Below are experts of layer 6 (counted from 0) of a mixture-of-experts language model. Rows are named router (the router's row for the expert), up (a neuron's input weights, with its number), down (a neuron's output weights, with its number) and show model dimensions 0-31. Each number is 128 + 24 x the weight over its row's rms, rounded and kept within 0 to 255. Numbers have three digits each.
Before each expert's rows: "comes after" lists some tokens at least twice as common just before its tokens as in all text; "gets" lists some tokens that make up at least twice as much of what it gets as of all text. This comes from a sample of Wikipedia text that the model never trained on. Tokens count by the router's weight.

# expert 13
comes after: " |", "0", ":", "-", " (", " \""
gets: " |", "–", " A", " at", " The", " S"
router:139171144114126166118124114113109139140130120091186100128098096150124118167164149148146122128139
up0:125130101108090153144092125113161140131083115081173136171104106126137115153151115075122107172126
down0:132127073137089172130087123124123138112143095165162124101126168120101145108160114125121128112135
up1:156103142114145142159141132147096142149132129134146121150134108114126109121121085143124122096156
down1:156132166168115070088151149107140176126158120161155135157139139136115118148122128092152162072116
up2:128118149105104105184152080134102137150119121138148157167157119128153123143137133138136131137146
down2:145072104135139133175145159129182126136117135105117125146133153130164143121119119096128080108114
up3:144150151096157123112109150068149116140149112129125110155127165132145106158170129118111177130107
down3:118201137173115068157142096148106194144112119094136177100126113134114155165189157110153097135124
up4:150139155105143153088133089126112129107116117103155085152131110182218148146174128151145089125142
down4:113102144103151136164143096135154109089098100148127137128096109153127109135115140104094123106131
up5:112146110095079127137099120111115131146133116112155059132097129121083127191142112136136107087117
down5:149135136163149108106126098123110093132118161142134117117093075139130150129133142125148158148128
up6:104193091111118117092188168133123115098165143157104117176152147159147134111134098111082107091104
down6:114125176180111110146137122133120129098103107102116187131160123189102086106141138105118125101135
up7:085096118117137141134163162164125144143123082111134109140143136118163124162178112092171115091140
down7:137112125156091144122109090105127075140120118090126136123129131145129158152134110119149161103124
up8:120119122096098144138095121146105105114129157136134121133153103099153103118063123135109131112149
down8:159098115127141089136157091084149181163158129117139103129111102108111149134112146148135104160121
up9:132108167125134126149143123129109122149103086095092155102148069162129109128118119135081149145124
down9:141184139132141137141109128157152127129141181150124124086149107102096114131181110143123123167168
up10:172112135119179124092137154134118112146125104129160154153110123106116158115104128104095088110117
down10:154104183117141090082093147134108132061146114146094096102123150131152113102116135069117096111183
up11:167110125104135173138156078069145099097118126140081139138142139145086155104107105135165146130070
down11:121101137162122169132126150156109154121132079100145092130128157137132146107138099137134088106104
up12:126114105107152099142145105165116194057087146095106138117156115166148115134102121125110147130128
down12:168111133140127128085160136093145106135091084115119124160156120152167106135124109157118138144149
up13:128141108155140105087142126115121150107114116115136156132111107171128117114151148109154115122113
down13:124097137111116160154151107139086106156134156161110129147113117139115129080118139100117118143106
up14:110120138133158144096123166114105138138138091126117091172112125092150097164138179128133120151133
down14:116149122172130114138133122165149122148139137164143106127149146104101124124081130136121120109165
up15:119123116125134120114113109151144171113137114120117132151112168119158138143133139110120165152174
down15:159152169108140130097179140150152118106120112110160137171148153119128138144120134204146136195153
up16:124170162107123156144084138100130156107154118154131103157132121138155130173132178105116093148114
down16:114133141127049148096176136165156160111140130128136130105128114079162149129138157115164134143116
up17:093115135131171136138126115130162079094064150129134118124158137153117131166103104087143147132154
down17:116117111148147102110086156091100119128112165071117141140151148097120133116122107145134119143150
up18:140102132091153122194117126142117107137081144135091125131112148126104134075140120103123106093138
down18:105101166087155132119112113123177143148122136114120124148139171102101113131091112111103125123118
up19:145125166097124112149128174126134145131102127132153133119090098125078160120132093091100111122157
down19:173087121181154115128141151140110096155191125137110135156145117117113134141132162119132159136119
up20:079117125148111178150118093139147151120136126123131101178162126104175105093137102133140136092174
down20:111094139121127145168129142106142150115084102095091147144145141093098132178096096128099157182141
up21:118111148164088108111165127158149098143103153126138147160090121123155098146161136131081135122175
down21:098150131170144154124149137143115110136135086120135199162092112110137074131116110121107065158125
up22:108160151105133141100068128137086109135160117103128186092107124140153128162137160108162171146133
down22:142160123134064116120081121128138085090124159118172119119170116153125137133119083137139129078111
up23:158126099142116154124165105093135173106138161125146136150130142128146137153168155104144156164157
down23:109092133105132167119112140157136111109184133082117105139153109101144099113156115140117139114089
up24:135115122107132093101151112122160132108097123113129159148169131144153069145126190142136126084126
down24:142130098134132139135124186135076134098064125115134117107151086129127164136120116104093136151117
up25:138093118108131157139180143055158113114128132131178147134133147148134104093130182145134112130116
down25:087123157112103152183136117132105090137127121141135109112192078109148144134097110134151130142169
up26:174092139117127116155131159153106119148137077145117115150130117096119135119119110155141139147147
down26:184112122137124141130122121118076144109146165104171092104144137145135076099133107099122172117140
up27:167076106148185173122144130161133133135088150180109092130139060147132157087138135187149124116174
down27:165153142154132129147099107117128152144079132159133124111149135091129126076132157131149164134126
up28:161158129125102104101118169096101145122159127133127128122123098117136108126151119137162137095087
down28:097147122147116146135150136125137134125137120165128128132136124124157134085145108149142167113107
up29:160129060122168161138115118133092155107114096155104157103171123131144131128136112115153181099161
down29:090091104144137144149164128090124104144084093105149145111134131142167133133138115125128145154121
up30:177147130140141169116125128124125116109111132139129083059171082131114135126140134111127168131147
down30:143098090157174162121106162132172164097128116129177117108128069135143193174134145134160136152123
up31:140136140142119092100139084131096085135183087087139121098123100121154152157166114078122110111103
down31:131095188147124158147171087128105139092144098146106078101126166147149171165117157120157171123134
up32:131134158159113170115161137147098148143147101133126099141145092109158142162175104137082131135076
down32:125141121170170124133150161097164115154142134080183092141078136120131135130139144133124111110100
up33:148129107136128176132137098130113135140124135131110110093127076177151123132141166126129111140099
down33:114165110091157138098141132127107137158110152130080142148078098111115155145118140115180124121088
up34:136139160145110157156079121108126113119147118087140150144133080111115154140192155126199159107110
down34:094095102162132072170099162123148174119142153156159065128102137137116130150145112133121112165155
up35:117134130096146141104121169138134157151094143142147110086159105112104141131174105158141109143163
down35:139140118129085165140115137116154155106153133150129118129148115163161136150120118148139147137134
up36:148121110155165142125107082115111067130150175145132110061149118147094117166128122166099139125111
down36:152140120130162127100130184120090144136131099077138144133150142110153107111102156149138157125114
up37:151139127118110114143138067137104120134120127066117112106110125127169088123133096148147149077149
down37:119118156141141109099119126139204170115124149168114114164130104162105108155136119119117132172149
up38:140106120146155190155133110117133138149107115126168118093126106134116148169139155147149081123105
down38:103106129109131152136123143141146085158110105154161136099163125130137096103098147163148077123085
up39:116157120132131127111068156154169095140174087147096094168137147097146139145155159137106164110135
down39:129159156146142090095108097150103148103118081114116116122142138157093127093122146130112131094143
up40:077141093093148122128146150141131107114121131150154108124134125121126142118118132163154137100139
down40:122111144120057119088097131139125132117123119145125129176154147137165107108144130091137144122137
up41:146145109148146118128086115137149138130158146097184126183113111153156129145145166099123143096074
down41:119143116132118129123138116156135149147130094109153095170163096167159159154100192092150104132080
up42:136127126102142141120124109087121124123117072138150113143131093177142119104118129176104120123127
down42:119181122139155104160179168094164124131130090108108128131135144105118155177156105145134138122114
up43:117119102107140103091114128096104079116166122162160096148128059113101145114156119129120150156140
down43:132138106177116101137171120093095125110098110098166089169132161101144116162183134140124146141161
up44:147074150100137129134144161088129155142072154109107113078113133113143141129116105126127111124118
down44:136129104142114149154147081129132140117189132127105108147117116125125136135143136152083154153115
up45:116122167127158142096104147145051130174067138143170095142149127147164134096123152141116134105108
down45:151143102121143099117139112071128152149130151119140145150125145104135135117087149128152080120155
up46:154148144126113104097115133108136131147140083128136163150107110135094126200141094138138145109140
down46:122114125112112126074127094119135166100151137140159133125172100120164122176081172087141119159132
up47:135155141124116094133094107122116131153101127123139143120146105128130124126130132137140180119085
down47:151164100140139151090070154146127109152164136111169170133104107116104142091129144126139130086102
up48:126126131100132113131111139110090129083139106119151096093107125155177135091106159129109116126134
down48:110141148094120108151138161183129158151135098129083144127128105142125127113143106151117130123117
up49:166084165134161130110132118124153130131127103108109154150131133179108093126089125119139171116144
down49:118136143072128122157088117155124104125146117136111107131133080083114114119133143124107133164177
up50:103133150095107179176132124142108154121157121121133097115111103121131076046118146164156140177118
down50:105131128130169140145099126120145107140149145161133103149170102142085122135146162158160151154135
up51:127090174177134135140166112110122123120122111158126142142140120159164133165157106112138182113167
down51:107147131159114163136077096105141159105104148128127147129114085137090158092106127082107127095171
up52:156118172134142105105152124157117130163129149102166136154119138136174111119137131109146126125132
down52:094144103111143085134140121131160156113156117146109116139118111154072159107129105145111102121108
up53:108145089093086136100143124179136150119138147147124115099148127107107124109146113122156158137162
down53:145136107127122127121125156135120157167073138183112173139144096127105142178099137114157104135122
up54:123119141116105123130131095055118140195109122116147106148101163145133119141120135103121127135119
down54:105075070156103120116182158138128111121137101128122104094170093114159094132131158131117108185122
up55:111130129116173136139069131126086084104163104126127126127124132156127121154116144125141118121175
down55:162141154150188090115101130136103121119140130145082103153107096104128122111134146103134128084086
up56:124112154097168176119105131132104134164142180163142129121091112100106144160110165152101165113131
down56:123130105134115145175131123136088116162135125103152144124141122144136126123184118173130140116101
up57:154130115175131138135138162151119121138100137144109129122091127114078154153107179142137089137171
down57:132065152110159139124128134130162109106106109160143133135132149089116112176079146132109080144140
up58:130138117141115100127099136089141125089148105131175130148120102158142111152160140120149140128127
down58:118167075160123098123126095090122088141154157088124113098145132109127130140139093108137094106146
up59:154132093093069096135122127119100124132104139160129079153130070061145138118122141130080099115083
down59:153120124120163163145156149131130124129105138133116097120172122062146100134154125156164102157148
up60:131129143125125097096157153153115106138124158132149160132139094163126154122103113146152118158158
down60:160103096117081127120105134171108136116132177150112113114128126136132141117101160079177134137136
up61:151151184125129165144075137102112134103106143101123136097121126165153136142103128124112124137116
down61:083086071142117112132143161082109149111178119148098142113101165128198147107122133100121098097111
up62:132102148105141140119076110123143106124174112099170116133177163149127151120163116147133133079126
down62:088143084171089119165148122144160148158134127117117184148118110112101106156139154148117152117122
up63:164166095141107112108101147121160139130138095099145113135114092102157114123149171110123080142085
down63:108143117078117139116112146102120106135127105126132125122076177102133119138153115098149130112141
up64:123114119111110110119140168117113121089100123129156142110163080129125135124166122105160145162133
down64:100115135141094145143094106114123129107177088143135131150148113145178124166128165087096120135125
up65:144133163102102172127175166150114147108097120124160101129118074141121107132106101161140088192158
down65:122134127110101107116140156131152104105118173134123127104165156168080081169116175142171138118102
up66:148119086144153158108159134122136198116130110113115137120120137106080134178103156176136153123130
down66:100128178076142154103088111124137123120185132147101145116148154152154159116157137135141117101086
up67:131122123074119131112106140138159135122124147117095156158105165149152134102117136142131144141179
down67:090110131073101108161104133131144153196148150091135129107126159125179150109155129127145112170127
up68:107123122154132117122118126130144143124132096143113127134165143141136113134136134154124124130146
down68:120150130114105163124168127120100120122144126138079138104125125169153063149149147116139135120065
up69:126121146117140119138142153120099106131120144172105122088076173121174104139120162092173115135129
down69:103148101109125138148172113113141157125115155123112133131088099152150146143121129115182119144105
up70:126101130107123087084150107140111132167129113109097111132082144130154105130144149093116100130128
down70:076116082143142168126099164139092106128100163124103127120122120106151140127110124130097143097175
up71:101123132132205125102119091090137107146123120178179126136115104159154111131103118124131141115122
down71:146142099117131117116172117159118153152153156137105131120117113143188116122136135123100141183125
up72:122134182141108079121139143160081146102119152086089102133113104120115109141124120127153142151151
down72:122099120143134069116103144075132157114129101163100139106107117113097091135134146127106156126131
up73:114127104105168187089118126167116173142118179094152121156124163134109129069150104119146143109143
down73:102098165082138131160143102099155143129129142137101147146154139152125155073117117128129123155143
up74:117132136111137132153139150129087074097129144106124124093135121113091133127153130132142157146114
down74:160106144130113152117134136131142124104134114122163177077128124126101125051122166167154098106102
up75:160142133084092122115118163113120150093101164150147159118143076155134068145069130169122137133126
down75:126084094165107130100125145161163142153116120150139154129073118166122146120142186095151103132134
up76:145153127115096152138080103132170134132112173153156113158128152151138129131133132100141150117132
down76:145120164071145118073176177130154123143171121114103139110112129105157135072155166174133106131113
up77:144125145159182118131158092086127126101140103128120127141120105106151111146100099140166149170160
down77:133126171115099125152131135135156145144146089165147168153140114159134107176156176129129137109116
up78:127138109142106074169142137091115141106131141151104171104057125140160152155161138191091133172119
down78:123108155112119120098161131166152119149087170152109088116158131116096131180122173141154099153167
up79:165125124166118089139110130165126125109106115103145083126117165117145111131121127137140145070131
down79:099150059110105130114154115097138096067114142108097086149148144123125106151148113136083131160101
up80:125145105102136128115058116154147135108122105121116134135137102140134163088111107105124104151086
down80:131165137101106148125088099123125104121135142175129096147109107148153071122145143099177155130135
up81:102169141152091169149142105151135142154144119087131115135095128153129122170150103161115128146138
down81:081080137128126110127127113125119145134076136126145146120130129166106159101116122161126147108141
up82:132129142113146127146103118099113147133125114082109135111121132099140128116137143076117135157152
down82:096139120106112134141140124104130143139090107114150125145133133131132111133107117091119155152156
up83:109141139112123117132071080104100119121124142152128107129138096158113110131132134170122104155101
down83:135140119080108096121110119155133091116100122139147132143110150121143120096157154132138149150133
up84:124134113153157127138158108100119114132151095085115110099135177141132131144175157167117136122095
down84:159099130090100156151128115146148128119127092140134163143132140104138117108164121147156120139099
up85:142155109134089182121134135131166099139087142151166124137154120144144172098137132152161125123138
down85:122127133127098116106168151143141178119097160069125131102110148112099108130103092135084134124107
up86:136100129127134131096098093125136108157127108144135133175104094136115112145155106144159108129133
down86:117177125129121117113169114137099118126135136081130136103078104133162109140101181144129108057117
up87:159109137136158126150132158136127150115087112155121140143166129137130074084136147117147174102126
down87:117087124110090086154106125133106138144136178118108162102122094111139106100141120123128152120130
up88:138127142106148145100124162087142143084108127095109130168160133099111108111123105176160127078159
down88:179109159098115094145112127107167126140157090158115097094136174099145145115134115124115094141105
up89:150092192113116137155135137106107132119115130132131096156099088141152115093114116115131107169140
down89:149114125158134142169103111106118155154149119140119073122167129084142094140108113128162092084160
up90:136130165118121121122111149111100106096098106120113148132163128143106135141153092139161143131099
down90:140121104131148142107165131090108154105111144106156121112105133175163140109090102163121145132145
up91:143119125143138142116087121124153122102126131124160071142099153119160085132165161103144156092155
down91:102173114123102148095171135071131091142094075119131134144142154158130100100176150104118138133146
up92:149160107121097161160122120114122119163129095148138128161144131129134118118175138123136150095101
down92:117109122113100113119122160151143099165111142111113129150143117116127154170100092130118085130150
up93:200111146128162159162086131151105142153133117091115116089147112135076140136128144119112136093117
down93:134090138154134133098150139140132156124144134153151130130083094116155143084121128113085137107076
up94:095153108160123126149130147107093156093114135095147152123145169110139125142130111150088121143151
down94:123055150139123125107078139113124115174131116107157093146142128114140145102116106140154137121103
up95:137121100158156108107124120114132121110154153086144157109135092132115139134164143132135138105120
down95:106152118074112152104124155139169154087138091152128097124167137125104138141114164147085142057152
up96:101143071136135127156126166114104143118099122179123138134120116107102164162083165141126138124109
down96:107122158124126076133127114113112120124140121137124125133124094108179153117140119157129111100123
up97:108116143102157129128126144121097124127121119118100138144123082137139151100159135141161155122134
down97:141158140134130107136119107157177142145142130162100133110116085115119136134116113142142149147114
up98:111141161132127107128173131120129170126124129131111115109063106115140124106121133133111118131152
down98:126131147140121188146158142105146140090127142105148118140186130137123112122139151128169135110129
up99:139128114106175172163134113153149124176115162122093106126153117142147178116114141145118149151178
down99:162107099153093095127150095151134137107114128088111162115109119128113069127178159182131131129148
up100:095079090127152090116154085113122124163145106076121116131149127143174150142131136126104123136131
down100:153100124145135108116133152085131120141137131125127150155115146108094118102131144145094127150130
up101:098139142090099155106153110116126145131121086138164162125122159157113146113125166079118172096112
down101:120118128123162095141129165101169160130123151107139099124157184174133105140124119122128121136064
up102:134166106172111104128124115117113131137150102124099137101127124145155105128128159122108143090109
down102:116112135124108098134129089134168126177130157123127129157130121097101108174134127127136153120154
up103:139133138079170169189122142143143136101108138099087097118180115133135143095133078124123111182111
down103:140114108120119131147159135158135109137116139108103158131104101161135079132114137152146143128066
up104:152082090097138141151144136118148141138165119166153190150148157150091195111088080128148158190161
down104:118075126168149141089144128099135146140111147100114117166173119123099153135151105148140107106105
up105:143081138127136133110167143089118129128162130132092107134130172135157139130132064122117130140136
down105:095183153110114141130127108106135135124115106127139132147167157120100112135142116131136116117124
up106:126146175113088130109094107118107076096099136111133130169097137145123176101101189149106127099133
down106:129132131155089135102154131151097126125124118110112146106128142116134142099136181094134096163103
up107:146107148168122122139143113131174138141160140076123100114169111085115152128138100143097130133144
down107:123105089161157119156110159146156079068124145170128123138129101102122194143149084110102163170112
up108:107139140115134174153087149099126139121108140102166114112192144153136130143109136166175106109094
down108:124096135155114097126150147103088108146098085143127092116124113104118138156150146139140115140117
up109:142141153145147113097118183107140132119111105148097097107141135154118090163106172178122165153106
down109:109152148127147158118126107161091135094148097143174120100105136093136132118113108064123113146137
up110:111116122128136171084140129126113123083128149126154100161166089112136166129149145178145107151149
down110:150121052105181120135142109120115129117117135148119110152121141102116089101106143150113125118128
up111:118083168119151131102151114091099177141136090075134094122121128081126167162133145140117133159091
down111:125104153176176128157129126184126113131128133101100157122175146147121135125109087121135135117141
up112:171131124170125133107105143111129128179149111085087138132131161131129120104102151130111127136106
down112:126165129113139119116089136099119141129116115170146105132141109121160110163147101139108076108117
up113:122158103134109144115139123079122140125126114114109106145117107111137094129142102099116117106159
down113:112104133128082113130159138106091128116101168118119130118101136112156170168132083081150118108107
up114:144101157075133139110162131153147107100106135157143163134117176116149115135090136156141122094119
down114:152112104125100100163096129164153132157132109123140140091107107155108154054165119122177139123138
up115:152123125120118124139163100136149111142060141144140146103102102138109108175089108075138105112110
down115:166140089085166073116101122139107148128185116164104079116123100093109156106113114142138144106075
up116:139111174135124113128097103112133153140118125111150126118130126183130136120143097125133139138137
down116:113161117122140133074116167177111096101124114106129154083124160142173148114129129126129147152142
up117:130147125125141149132169127129095146131099125063103112138094120146101116111109158138148136165124
down117:126084083118185098127117174159117086112109109140118154144098092103100160098106134112141164171155
up118:146115135139135127096136110150101125127144103150145161119162115147149134153127079109094122095151
down118:124140167103128167127151077135112099137100081127103140094117083130171128129138152117127148166122
up119:117121133134160090165148122146103123140104138126114112114139145097083117104128100147141116173149
down119:152110092144100117099105097156083115117137125084115139146123115111128136143104152148100124146128
up120:124131108138132169113164114147138104113163085130134135140122113150132147130141154097107077078120
down120:136126140135134144113143145123081123144139112175117149128145090123131100145103135122124118112099
up121:134100154082168149163125176143151143144127130106112138141151112150130104116133152144190092117106
down121:134101137115115161130141139149135127115138148128116074122145159133107123164094118149127141176106
up122:119137155157094118093138150142135150137074130129090125170129096152117118138140169184094119109111
down122:149105139101159155107115149145159144144127103134114172127113094114148115132135095170146156154127
up123:114118136137131083082141148148136172115124127087130105100098091167131111134121118114097090137151
down123:139151095126130176083114118116152136181102078177142115140108137120145103130074147157104139141132
up124:126125145148123175123092136102093137084117119125141106117102106140105148161146126108134095109093
down124:137166115105160141134164149124126106100122115144074185122081103124131103153103145136127104124075
up125:151117122134131150102090170155120095152129153094124090090137094130152152098127105110099142090157
down125:099139150130144112083172117151129075141129135161141081087133158109142116164121115140153125114126
up126:114121104144139163107099146106129134147100112158123157142168152122099148140121141170167159121106
down126:121119133139159118098177101157109133137143116169132100091128141127155108106141136092096113128136
up127:163116141108154118124119132088133130129124109124152125144123135112098131112125082109144113136132
down127:154125140107090129134129120110137175066123144138090123161127103149171131125124158136107086095155
up128:147120148094134148123135114128091106097110062153146155135136077137129128151136144129168143077102
down128:091150122104167134101188109122154120134134135097118102113147154137137125186098127125104128135108
up129:127113079144138128111100105100144096114091123139111122170119114178112116046138105164072137148117
down129:131146135127151145113136153107126111127078133129142163102140127148073061151145132136163079100110
up130:127083148164138129166141101101125155121125110088116108153110156141129099142127094121086121124107
down130:198118110127124165170150141092124125142122134185169119111108102129087153134136137145113129170124
up131:072123106135147121140145091099126147094128148186109133128154135124118121103096107181133121146134
down131:144131118076101182122107138117125115153135123117113140123139123120113078156117188081147120105161
up132:159188160093151114154071087132089156136122130139138122113134117103127120111091137145148159071141
down132:165122173127117113123117100123144111162166109115157102168140116128171138095114107117078141109134
up133:135104109139150077126097101119142130152192106100119104101113147103162188133157135102132127132132
down133:124109132132118117144126132108171121123129123096127174120121095154074119132111072120117163128097
up134:116149174141138079095155131172126153123075142117116159149123099112117118104146109176165144134106
down134:141139123147127130133162187105092151121108125133125093132129106109133130140131127157125136099132
up135:125101177163107148157131137147109132126123132148133159068138144154139165135138128169136129127107
down135:089173105119129123102169138145151110101135111122133132119142129091173133180159155137152135118162
up136:097106135085126127119137134102130134138125114144119160135106143128123149141130105149140105136110
down136:118117109087121096132115106114124118104133136137129127166146093144116125170123106100122159133134
up137:125083118130151150121126108162131101147113119148085127142139102168130130136088142116109112136128
down137:124124145121148127141119161101137135104106130126102137103129114110082107174144094113120094118120
up138:155138093123130135140120164132075157166124106138136126123096106142109093137138129172148135151121
down138:080140135148120105127101093101110169163134119136168143134114145119096126135138151151166149158136
up139:134158139166172137128139154164154181084087176123129105116183098159079116135132112128110145134159
down139:091120120143090114133113112101120152143137123149087141113116112151157111155150116155108134135168
up140:105158148126133138162123162123117113142144104153171086135121108116087127094106152137154101131126
down140:160102134146141102100138117109141108156136109136104131145120137125110096099105117104144149146153
up141:147111109131133119098100137117130104098108115120134121106169134144139094127170151132084079106098
down141:079080136146117144140154158119120141119135153128123082122133167131133117115120142093196109119165
up142:178105150151157150130103135161174120148107127160122171089148100139102174172142114117163147144096
down142:154149165103129095123080146089124110110137123115117120131115126146095129133139128139106119075084
up143:160141113146156079135096122086157130083123114109087108104158118099168149138157176132158153120131
down143:139117117101163095085112108173142114158125143120136097164111156128145147166117162058155163190096
up144:159136098136104126167120140133104167120151122162119164143072129135129113126148162170127119142173
down144:075124132101120136109087092161154163147145137093090115121113103118139087137156141078136126154149
up145:127127126129105113139137143134113159100146101146186143151167109149160168110096119150191107115092
down145:159120141151102134138147124114129134159140113138156133122156170148123095155104070148139150102102
up146:188127133106146089094174135102123152146147081097161111117112110150109106133166133140141111114160
down146:111130136147102133122132122120105123118119102107126107100141087179147143124122157154151116170127
up147:072146120134148100132103125113157113150168128144149137140093147127145119108130110124152128172118
down147:131138115089138144146098154130172123133120170104109104154159095104166145132097132113145098084136
up148:140157107115133135157116135131144142129144106110122174161114139176074166111111092130179121068167
down148:142133112108147160112132135130137127124096148143168108118121095152132121119110096100115143117145
up149:143141135145117108087124135128110088143155114135193095112122139119133169122129144116129128093134
down149:109130152147125137101114104089161111126091110139115082097134116096151134086150123162128124123166
up150:104121120160115141152073195104091090146150147123120134073171072156151110129128142132141147154127
down150:125135176160143111112137118112130112138132149148143153119164077138085129137122115095158148141151
up151:126091132143138133089131115134139104124147131111159091141135093156135148113130135098116127109118
down151:126059092095118136145135098121132140120154137095125143090120150157125148103133096154112124144134
up152:121109116101086160160114118115107174140154143105137145201118166160156114119119111162143147150147
down152:111092099120183096114121127145114124088176101127101112173158104113117118135160139144114087109159
up153:135130166129157135141109123115091115133123174118105133126122127102101145131135129107091110110099
down153:112138145077107120148137168127123135114160132114112160161159100149155144123138126130114124144165
up154:093144135130107142137110126136139089144185119164132115166076131141135127134122125123135131172139
down154:128168158129100155126113101129119139111112148105172144090149110149114189112158104128136099140157
up155:168108102144119099124148159127118109107110135127134098097137121091110076168150129115115065182141
down155:072092128117116136097154112146163093102117112107086133148119127125134136185079125130153147111092
up156:132115131129126125106108132104160109136104146107123165117118117126120132145102139159145123145101
down156:168119108127132131165153108157056150111162144139142133093175117165101113168134112130125149142114
up157:180088131126097136132116095102115150140123122138101086170114108186158146195130112162132093148116
down157:133112105119147133153126135098182056148163110121144149151151109116111134113134138099124131130118
up158:077121156136097135103142108162111142137110159125134119176161112153123080122133169114125073096116
down158:106146099125118114101122111093094100145113154154121143118142156150112121161165087114097096151081
up159:096158139130093110128122149092119149117084117119102167156114149127138156132123127152160127127123
down159:110164141116093113128085145137169163161153112118164131118113136161138108108133158123098133124144
up160:144119124075126158118114107130107137083125130141125100100161153116107176128168144154156163133147
down160:086166139150122092140112159138148105106175152119189107131117143134115163130127134163128136120079
up161:142071147156098095118111136099132147126114125132143105151139176165150119152121136119147120146118
down161:103150140104078129120111140142107107131121126105144127117161121118137118111179146107114137140118
up162:129111082122154127154114119152146113120154120127080059129161141100170094109126186161097137129137
down162:123126128097131146163074122129146142122162120177137111147152108122136164150144108143144145148076
up163:147140125137120096113121148101148122134162148136142126115083160148157112116144103126124143134088
down163:125115125127108156177135167152109068092129102119125136078139171155103140092150130135179117135162
up164:101133133136118139096116132145148081179148134155129086121133140130177118103142146090140143122153
down164:099133145106117123111137101074131179145130124085110115163137105114172083124160145109167144126160
up165:139120118153109187116115083131121099107124120160141099080133105101160140106092114192126141128140
down165:124145156094124121117147126115127139138154180140174123123157151134110119168077108184104126101083
up166:131160115141174133145092137106137131097165137086118154157097118117138131123145131125088110118076
down166:127112122062112119136112171106126159127134163134076094127092095093124115116133149132143098090136
up167:095126114160090118106133096133086140132151113097160138142116154126179099168105130114138096151106
down167:136143151098158144145163137115113173097088123157145123127164162082127094105152111146098121111123
up168:158099072152181141120144157130110127145112141128115126157095101107135119164139098115114120167138
down168:101080113133145094090150138108141121147143157142131154118122096127073167141127100102130156142211
up169:081097147134126102118101113133119151109140162146160083126109131102150076119148108119086099091109
down169:116127140115091154157112118079128153142130175107101149121156111110156157147156119173166114124089
up170:122132101138139119151085129157106104111132106085129135142120081117104112128155091107091120122184
down170:152129089174127123123129121130150134142148106167134178171120129147145129116111131176096148123084
up171:143129125141194185169131140157098165119100160105160129131117116139092157135117158117160122129131
down171:159122135183075095160067115089130110121112128088122127130164114146127088163100137170122119114104
up172:103123118156124143130099146134140136114126149135121125117116054127151131152102113178115124139150
down172:152107139132115094156116112148124116131118128115098157150108099118138158154116130145144154104101
up173:117139097116139114072144144131125139137110116109122122094114103138143167113095140116151127065135
down173:195124171093119142165136146098149139114121171156119174112178100142121121173173143121107121145121
up174:132109149115166157083092126120108124125156112115117115120143109116149109170145130151142137118111
down174:129095155165146108145129163101161114138114138115135147134121105160097104117077133113154107139156
up175:122134128132127123103155112138137118083127109124146181112148099151105145105124149110139163103135
down175:174154095143104162149099130103122082084123191098126096132133105151129135112102108115165133114127
up176:154161123149105083131132139109105093133141084170132119157122089100155159119125110145172148144136
down176:130149143110155117159123161151100128137121115162141112117121112103111122107143171113168118100133
up177:114098161114152143177133143099115165101103127120093121133127143131095173132152160126137116132149
down177:130129152158120120115112126111097174069150156183126108160127163116151091138098133141136111101153
up178:129105111100109120134169150123128124136096126097156116135105148153120144142138160105150097071110
down178:137140098184145128116159148135171119121158113142091162129161147089122154122116149135131152149180
up179:152106161132137149149092170138126120129112099109132159127187111132147129149149096110100184150140
down179:158103119133148100142128156131141111105115143132122143133107090111130123123145139167149100119083
up180:154162167106106145099119134172117145092131147137143086141083098155068121128121089131113114164130
down180:133123172129105094124097128120122096150111142153137150158130147147145101113106138135099132136113
up181:142104132139099116111108118107117161135136097113178147155113139130146114142134146116089141104128
down181:132111130110136177148083141134135134172158142165133103129132136129116095092151103146139163101199
up182:141112152162132164111157149124124106168113127121103112155112120102133118162126166099115104115084
down182:149157124144111110116132101129134134128094107121111127123140128125119147107128155146070130105116
up183:119083138106137085116121176107108114135116120133147114113168156122116134071116084130140137138144
down183:120142167163122136105088177112089088130108141102137109113128112127123119141123121129108123133133
up184:124145108128169085098143120105129126104118110139144107145119138162148095141189128123122106085112
down184:114138152131130124092149133135160098124129141112169090108161135164093123147092139146142116157171